Experts of a small language model: 4 picks a token.
Below are experts of layer 2 (counted from 0) of a mixture-of-experts language model. Rows are named router (the router's row for the expert) and show model dimensions 0-255. Each number is 128 + 24 x the weight over its row's rms, rounded and kept within 0 to 255. Numbers have three digits each.
After each expert's rows: a language model's description of what the expert responds to; "comes after" lists some tokens at least twice as common just before its tokens as in all text. This comes from a sample of Wikipedia text that the model never trained on. Tokens count by the router's weight.

# expert 26
router:145125112107100121113148121115155087125164103154140082113109111119123159158153166099166137105112148106133157123119159145120114137104108103129101140128115165169140119154156155141112140133133089128091124099130140095157062148129112122104104132149137158148099128146155156151105128090158082152143204116147105140130151166114117105097121077169141137097123124130158111131138143104133102131124085160085110111111146140158146090157137107103111110151115142112135090147132163155144079111133103104162156118124112098142107148171135126152136095116110151101146093100095115117105101138103080160118130089163119093130115131099129147133130155096151151130162141108173150152108117121158095091128163091131143097125133089115152156104134090127147161107119144113163167167141146123124145082152128
It responds to: The, the, A and single capitals starting titles, names or sentences, plus No in song titles and tables, such as The, No, E(vans).
comes after: ".", " |", " of", " at", ";", "s."

# expert 5
router:156152117124093080152116131151101132132159138139156124121104071126114133100110109103147103154126158121166141148120114118111110167117152132139105143103161103078162120106166145097122131104139135119153129132121127169140168083148092126083114116122131166138138143166133075089128143144127129083151116140104156116131115126142129116114146177098157074140179148165135097122075163112145152151170095105156143122117141085107148144146098092107152162153129117125173149130113119085152117099156105147088119117150132117126111161093088143109141154148120132167114123144093155122121102150130120177116109115150152165134107147096157122107090151154141132133080140145118120119162149100109157155140164129094125136093161119105112098118109141154092120145183106118140144125106090140151113119102112
It responds to: Common short nouns and verb stems after the or a, often starting a longer word, such as mix(ture), coach, cover, tour, rank, rock.
comes after: " the", " a", " and", " The", " to", "'s"

# expert 13
router:165140140101144109160154103120107141105161149121144123132108177115101147118127118141148131143167118119119110136136118141111118155135101123105152128147147110120134141140118102107143120121124151128112153111137128128111136109111102125115204103105138084142149143131106151112151105147086113084124101133163152107095137110171111159164130158119097113106157128124171128102103091154133083148090152128104168136114096105124136125147128166136122091147143100163105164086094165113111160168082094147090116103101118178103175127079159157151126148125099129160146159113114086181124133116164098170107135167129123122081143156122126170114173133107139135108178123144153124161180126155110112089162089120122141134139127098115109114113112110101092117113156096112130142138123106158131146132165101
It responds to: Verbs and nouns about acting, music and creative output in entertainment biographies, such as played, play, performed, recorded, appeared, debut.
comes after: " was", " also", " to", " and", " he", " the"

# expert 11
router:121115128148114121176121140109142119136112152134135109140143102100140156154122093111120122116131147168150129181169145175109087125102109099156109103063097141142136114104147134116132143111130117139127182146158126109124109095168150148125104128118173169162123127138148148136121092096086149136114099094145151140086141081113127081131141152091147090150150140129130111085120164094168180162104130120101114160141142147111117150088133149164157121157146095140138129138118092112147072128135088138127152154117107154128158150094141129165133125146138126121159161126162133130098132140148114101135134120081124111092156166158116107120173087129151106101072148126101085128129125111130112160113137093116116132135152140083141092112135115151091137140113142147154077146076091122132153134116106
It responds to: Past participles and predicate adjectives after was, be or were, often with to or by following, such as returned, sent, qualified, required, available.
comes after: " was", " and", " be", " he", " were", " is"

# expert 16
router:142096133092097158153137135120115125102144104098146114147140126150173104117071125125121111126118095100108140113161068128131187106136110147153110118145108112142099164132100093173143124133145130086133089124116106098099111123163165144137123149129165156138112161085129138109062161174121094094144136122135133156112144119117105138128114135172159108121139163104167164131103145095153112137140138040097107135150139114129089114089150145160141147121104113143114163150104119125126128127121129152135133094102120112113122132126091115144139115131090089163127137106160146133142174120158152101132141128103110125124157130143113131103148173157117168130128138107176098145113125161102142114137143143117111098116106130131131179133115151143161135183154090095147144131175175087132139097111122
It responds to: Word-initial prefix pieces of Latinate verbs and nouns after articles or auxiliaries, such as dis-, imp-, rep-, dest- (dislocated, impeding).
comes after: " and", " the", " to", " was", " a", " an"

# expert 20
router:135102124095095105117105137119177094120156101153116145111106099148130137159187185111164142113108172081142162131127150139122115131098137110120116133105111129182152112143153127118117131129136092143102158133134142134139095146107099155104093113164105122137094126163151152139110119094163078160121159114163084167137156154116110100089125094145127131089117108087093118147145131113114093139094070152102111122131155139115130093142118122096115105141113128128149105121132161151149091094153131100148162124124109140122121135160149130127146105079126130125147090124128119115125094145085076135154122089134124087129125121122082143127121136122152126117128137109184169121101133124126093093120112096121151100148121123090154182125160122142175173091095150145144120157121160136151144107156164
It responds to: Commas inside large numbers like $38,250, list commas, pipes in result tables, and single capital letters starting names.
comes after: " |", " ", "\n ", " 198", " August", " July"

# expert 39
router:137113123156128109116110115135158120121102115131136097130152126122111087153089111115124116126123095133090073135128151094184126152136143133114163143110120102104108116152127099130163155134104123084127176131095094115116137140114154105150140102113138043149114124116133105125111146122076111108095139139141115145118146121141173158121137124093104088141123112135136181086140129141093150102096120139152141155104131141148123153116062103157084110088144124174107151111140103143109175124134164126116125154128143125155139088078111135123093116153129110153134133172188115122141129135153116161111107126165179151118105104156156102144138085140132136145147121143137131086192120156108163139145156137090135144102137129075138088163132108092097114154117105126137146131123158149107157143148152
It responds to: Line breaks right after a sentence-ending period or quote that closes a paragraph, before a new paragraph or heading.
comes after: "\n", ".", "s.", ").", "es.", "\"."

# expert 4
router:143114118130111114130169118128145126124137134103118096176150149093114098111071130158096114126147124171141142123144113108154134104144109119141078121147120092147143126137106133190140110143155143113108150167097137077118111089091104107103127127124174098105152101093129167093136122149100141115153107135118102126088146087108118141202125154151145118134138160118180156085103109112171128150082114113092162123126124138131098131126136139140164168147136096156138141115091127156131197161078109090128130106112165130134146133128093149109124146123142146158152105144154091130130153105108138081141142145094118111112117134158151094113143123127118118143153100154103111154110142152146133118121088168153115129113073164152132128158109144152138108170157096103121128139156121103137151130093096
It responds to: Verbs and prepositions describing contests and careers in sports and competition articles, such as faced, defeated, against, joined.
comes after: " to", " he", " He", " and", " was", ","

# expert 19
router:157097108097089128116122148110172082141161096160144140135116110149107147151154175111165138126086163090107155128142161108135105157095151123120116140106120132180128097119161143128132137121159117151081142106147135091141106128091091138107109111174082129154105145130136160136102151112150063144126161127161088172120132124128117102100123120142117138083155108118132123146114121112103122124090085160096103132107121115161118103109128100141136140163145155126127124161146145147139088115154135071185165103151102156128137122160144096133110096088127145127151099147126136113108075157103065145126112087145135089111110095117113138108139139130141149147117129153176158137119129158127090110155138104120133082140120121092141165118145129162175136112101134154136110163123144134110142109122127
It responds to: Commas, table-row line breaks in election results and sports tables, and the lead bytes of unusual Unicode symbols such as ancient scripts and 🔨.
comes after: " |", " University", "|---|---|---|---|---|---|", " Department", " Board", " south"

# expert 45
router:175134104121113084083164129125151145091162135126177133091105144138136158155111132138125145149100123131162155141167107154110165110085104091128161133093110127106111105127158111131108120154150129162183148138152120142108102117113109160092103125097148158168119116138116118113105169108133111163109112119106129081153110103110146110100132167117144128124103131136136115136164138090116171127138110146080097137108150150133123127109129155142154101117095115165109117107168126112160106137109095095142159150128097159158110149127134083171127143182121147156083130111095127121101107116125095134157150145123104087143086101166106074131083154142143136152133137122120122140147148128126148154130136086132149159130161099110113112122155099093092156151080122140151128151087117127102103095090169
It responds to: Lone capitals or two-letter abbreviations starting a name or acronym, such as NC, GA, MA, CS, and F, P, D in surnames.
comes after: " |", " the", "-", " of", ";", ":"

# expert 38
router:122110112131126111170093138160152104147192102153108119148121111154102168127134136120091133148097161111128141121150124119107080142115139093150103149124129136125149121137166155157093165137160121150097137120151100130114082166120089110137110134166081160145141171149168161067139108108142127151128129140147100083136129115157115111088156085122095193124130144127136138153146142098116083128104111140094095111124116130149116093118131140111126185137133125105145139151160137139165116130151115102167169079130107105084162144164152137137111113122122149158136142118142120108136106137062113116153137083128117147101126138121114157113118138100117145118141121094123133148142117117096145110112190112137137064123147101103159110095139082147104134138115118120104116173155128145142179134131129
It responds to: Pipe separators in numeric sports and election tables, especially the final pipe closing a row of numbers or dashes.
comes after: " ", " 0", " —", " 1", " JPL", " km"

# expert 14
router:168126140112089111125109161085131133155176068109162120095145156151169116125124146089146146114110105117097116074166163133160103149128110169090113160160100136123147136165133110161147106107124161113112115149123155100137139140140094137131094108148144118111150143149174152168146118142135102105143149125136144115143124137123143145174126158122179162108132100165165126100092124094161100120099146134120125102090131151123125131155108140114137150131106140089121101152088165112159135160151123101132124083140130097094132125127146112138148135106149096153141151155107136136164176103100119118144101120133118100072146097094131183133098180119127117117118105104164125158109118116076117133122091122105106077156153132111147149119125117148131146123137104113087145155144174138114121112162089
It responds to: Auxiliary be after modals or to, plus not, or, often, usually; also word-initial be pieces like be(ach), be(aux).
comes after: " to", " would", " can", " has", " will", " may"

# expert 33
router:104152117120110126139131169094120109118132154141150137137118097155107134106089160113120114184092086123087117118120106165118108156109112089145120128105114131137145109114183128096101113134100084147137111113137108103138118162115095131121100165138134154119114105155131164089125119115151147105110159137076147082165118102128118138108118139124159170120115144117115097167116142120108126145132133163134091123148100156113148088100155138130173188140115173128164132131143154173116113144125134155110154116138109145141150164176149106145135111185121110145132101144096147117094130125118122155115132109103123130149089107113097158104087144094160155098120126168130105100110156086147123149071112131146083120122084121148099188127163081096113129140131117092149105137092162122138153127097153
It responds to: Place-name and title openers like St., San, Santa, Saint, Mount, King, Sir, South, County, followed by the proper name.
comes after: " of", " the", "-", " MPC", "|", " New"

# expert 62
router:124141152145113104134122148103178142109144093148142156105139116134109142160157140105113090143121158105175172179104100139098096099091107113146124132100145163096145132103144130097138114155139157140178125119104112102173131167153109095117128129102124150136126084118095109134100086182141132155110131173132162146113122122101121095176117131134127151148106113135141125131148104080127106162165146150136107128144176142135172147084148129084124134139143125148130094108151106127150127092144126144113155107152113126179129110132172091115154078115125106091140129111091140129126157126097117129113064091117085105160141131122137145116085117129184129166114117158134137133127089116123109113145119160111122145105125148080105102099107130110103113139104162165140169152102155152156148154139118
It responds to: Nouns for people and groups after the or a, such as girls, women, children, school, team, village, plus pronouns he, they.
comes after: " the", " The", " a", "The", ".", " his"

# expert 12
router:138163100150113153104101146163116168111101142162140146127139157170158124146137139120120132122132079143108137145106167146131117100106143175168160111164118098132102096157130135125119132114170114124144103118137079152121133084107167106159141115174137065102121114149151162133095145145165134145097154166106120099157169159118079128111111150131104116103136130121175122160152190136092116119125169134138103151169128131151119084093119109105116118165140187135142175092119115116119119100119135133111124131142130145103150108142145095080166109137124139151084140098114131133126116130103139141127124126132127140169116153128147100147110076138133107086115151094147069092138162127148117162108085138129101153174081138158110121135112132148153133114136127108116103100152109108113119133107103
It responds to: Opening word pieces such as in, at, New, Con, often right after a quote mark, bracket or line break: "international", New Zealander, Comintern.
comes after: " \"", " (", "\n", "—", " un", " ["

# expert 63
router:133153102144147137125153151153109129117105155145100123110108160147160139150138150121110134106136096159153151165077096171117140159115113129144184136102108146095145140155122179118088135149143158095161112145122116130177117127113141102146127084112126079130100129175125141162121123123154124118125107135112109123130197099108123163108126158097128135141140116116130155125163133133098115120095147123121106168170126093099108113133098132123150095094118139109120105141111151100112143098159149144096145163103126139149115129142166152084138144149135146117165155091136088173122073145106103148121089097141128083133124149158105121124120106154105117093139122084129144103140166132157124160112067113132161181136091121145082135147080159128074148101118130131130168151154142121116118152152120
It responds to: Numeric tokens in tables, dates, quantities and list items, such as 10, 13 November, 3.6R, 32 tracks, 83–70.
comes after: "|", " |", " $", "/", " 1,", " in"

# expert 9
router:140116128126152111117118128135090120122054134103141151141169148112098063128140127092117136106123106123083134147099126119212137126124147129119154149110133121096099159153077149119165127121138141092132148141095110136120141099109148108152130090129160088097131106135118110154140144118075108162106142127144123119118155095126170156150123143134106111156094129132137177105143141147101153091146173128169137152125129091157134166134095114164078105118138122138095132129159106147154160127134168134068127192161133105149110117137109103147120118137115140125142132145184119095137118130159112158127129156155143150105084115139114117143149140140145112119137114141137133095129124166120129163150099177111129152120123141137080115154139126126099067102113102098124138125096160144108074112159134
It responds to: Line breaks right after section headings like ==Reception== or ==Biography==, and blank lines between paragraphs.
comes after: "\n", "==", " ==", "===", ".", " ==="

# expert 55
router:124121146166126115117115105152097154110128145153161136145125161146164131135087076100105166128169108132125133149150119138120110087142169180111169149139163135100128162121144134138161143104143127123174111152139132122166115094119131087161119161095159148134138139154085082151137125111149114088120140149101097136123124127112136142128141127107112105109101124111106123144146124097126112073130158138120123147121120145157148127144106144178078119098119117132110145107103157149100100126108139172075070136117119086093114118146117133103138137159169124113144100153109112172145157110132115155088150135137120134095132141164142130142118056201154117116097110118095160106127149141145110178140118129143101165087128161167079099134089150108110123112109119115124132145099099121106124127120162
It responds to: Quotation marks opening song or work titles after a blank line, closing quotes in prose, and == heading markers such as ==History==.
comes after: "\n", " =", "==See", "?", " Binomial", "==Early"

# expert 17
router:126137151163100071110103151142130110121135112137146178115103111147101140129159158090130086110112133101166121168145154146098142117126158113152158144103104154163112087106151174122109129127142096136152137122151097180123139134133116134108098098146125131132136096152194116168132128072162159165139111112080089136107147126127128101102152157126129143093102109128087100145156121120137125087120110162106101173154178115123154096122119155137099105113122155155135105128106139153146113137172129158134130139144111102121125166162159086133151155103130116131103149143090160089134151166155087160141089086113137108161118127101080128137153131134193126128116157098141148095133108117121107189121128121136132119126158136125116107141152122122120159115115124096168115129092130101159112147113123
It responds to: Single capital letters or short capital pieces beginning proper names, especially surnames and places, such as Y(alta), T(olkien), J(ensen), Ash(by).
comes after: " the", "-", " of", " and", "=", ":"

# expert 56
router:148110154147143141103105114122113167192128106123113089165135082158150111110158153161098159127142097127097131129091134075155101133155131138153112132125163107160134108088074124094111110145098139143083111123119103123169160072128114116146120170171118069130123123109112133089137133169120091143089124109089153088134110160148144148133146119104127141145107149147115143148153127134107132106147134084130143133160113113141142103119154157117123181121179141130125089132116114137110128140151137116140142157112148142173192155128143091096117089132157163146134154162139153106145124132105099087105146117153185099103110130125139133145096150123131124101121124101119131106155112125085122145112119126116129113128114125143104124170138137120163120098185140114081163111148174117127092102124110
It responds to: Word-internal pieces after a capital initial in personal and place names, such as J-ay, J-ames, Gr-im-sby, Y-ank-ees.
comes after: " J", "J", " Y", " K", " Ch", " H"

# expert 8
router:106078144147116127152104181107134145085135131157085164168115129142118161143077117118097121171135109148124134140128168164113112157135074115170112123098096144122116123141097139179157113129154152118127096170100136169109128088138171137124111123150143118147088175153131178166149088089133090083144095123125104089099138101134130129070159143159129111093135133113180103161112181109144117167162172123093091140080141114086110107153145165140143108138118095114123134160135143138114155126132121162141133119110113134148182130119164136132139121121103145137144129113120106123128145165114116122138096114148103144134138133117110105104094112107154118127107149123113064145148171091117128166116099140129124099118134155128136113119121123137127132150126105110158139137167157137148116106134106
It responds to: Verbs of saying, feeling or deciding and clause links, often before a that-clause, such as felt, stating, said, found, but.
comes after: " to", " is", " was", " he", " also", ","

# expert 54
router:108129137134098137153084134140097118148108140109131156103111158101140122171122121080122133118079090120164107113087102140169164197131102135138190098113160126128168115143116098110120098135126101138156141141168155143096122156145126151147134120105130126145093122144112104165140116114114118108156147100166128129124080118140147133091149111102125097131153114165074136128132135147099161162137138130124133179111099142109163125139108157127098103105120109176137132136136106092132137126185172124078147186168135136118117104126123117142085124116141135110140123126164121113129104165108098152106075131128160132091109138129108109152157099138107110102161118135119125107114129110157119181106148102129170113119113076123097119165143141153133137121114131137129144073075137124143159169122156
It responds to: Year numbers and their pieces after In, from or to, like 18 then 32, 1954, 2011, plus century.
comes after: " in", " In", "In", " (19", " 18", " (18"

# expert 35
router:136115117126072132132109129107181118131171078144097115108108095153114136135161160127155141085097167094124151124113176109119130141100144110140102134126135151167153103124146117104125128137134108145090136118132162116145083154094078151111108106174095153137106138137145178138128126105138074161157187132173131167156161155118112090106124103136143129108108115111114121153134125114107087146089080147079123120131158154124122071134123131109117125134115140112136121155137163137133096109165121092171161114103107123140102136139154123145116091097117148143143115145124124122119109148085083125137113087121153073139111125121117136130113148110124133151143145118174153138117124111142111078120132102122161081135123114071167165116155112151168150086133147130147106137136168154149134096150118
It responds to: Mostly the after prepositions and verbs, plus the ass in fibreglass and plexiglass, capital S starting names, and table numbers.
comes after: " 0", " of", " in", " for", " 1", " to"

# expert 41
router:111144136101116112135139108101144141101158148144162153090100101157142162114118091145132126110118099116175148172119152156082159122102120102083141113096115184112137093141135148109120093112141110158155094100138102170161115122144150147111127117079148129158168128134099093146136121093131161132119113161164106106166166146102113115123136124133110109103134141143123111107128137130155172135119111154149128153117155118110107133087127112101105093139127132167134164127108098095163108131128089123110165176158078134116138136140128134152169098138133124097099123097102131155099177107150135114140147117097095126104169133138114133099149131169173091143117159096110141132140184098115143093122183087146108135118134093134120095108151072134099154133097160133150120163142117110162109118121140
It responds to: Capital letter pieces beginning a line, section heading or quoted title, often joined with == or ===, such as ===T(win towns), ==W(orks), "L.
comes after: "\n", "-", "===", "==", "====", " '"

# expert 46
router:123162130139154155123104086101161109125109143155158145143110155140107159115153135141167087142086147123135078117111136160134136127128107117145167123108153173124146126165112098092154125133119113149110133107121116159125099161157128155128156116105099154154088114129107096146081110150103092115140118125122172121112090099128087105123141096101102169084141131115099124138139135104100135123151140140107129101099114157115122075100089128099103123125157157160152109147120110105125156143114119142153134167149126146108128103163149114154131106114140114090122106136155098095112127150128100151094111128159113170138128169124148154158176151089158090130170105131154115157141158094076147156127180139131121065138122121082132116128161148149140114078110137170123118120138124179153159159152108
It responds to: Nouns and adjective suffixes about art, architecture, music and history, such as architectural, art, history, -ism, -ological.
comes after: " the", " of", " and", " a", " The", "'s"

# expert 52
router:171131156101114107140120120162120147100115148114144134154122137139099156113150091122131096149173132098158145122131093109114122127131106125138107125129178107097126161141119115143133132124119129139123130124113119112147142111120089111092185119080171106144143121121119109111138119185101102093146126118144153115111104116135093147165134148112122139173135106125166169120122136126155088150142178089141139145085123097121117111133092113144141150131146109155119165086090153110094140159083091139095072118112136143152123146092128142138130147102104117109159126098125137190135134125158151141078118190124113132135150096107167153114139151121134143084132097132162137151153153140129171083132128152158114170121115103131146097121089147105111086165176111142131150131134099174141165084168101
It responds to: Nouns and verbs about films, albums, songs, bands and TV shows in entertainment articles, such as film, album, shot, character.
comes after: " the", " The", " a", "'s", " and", "The"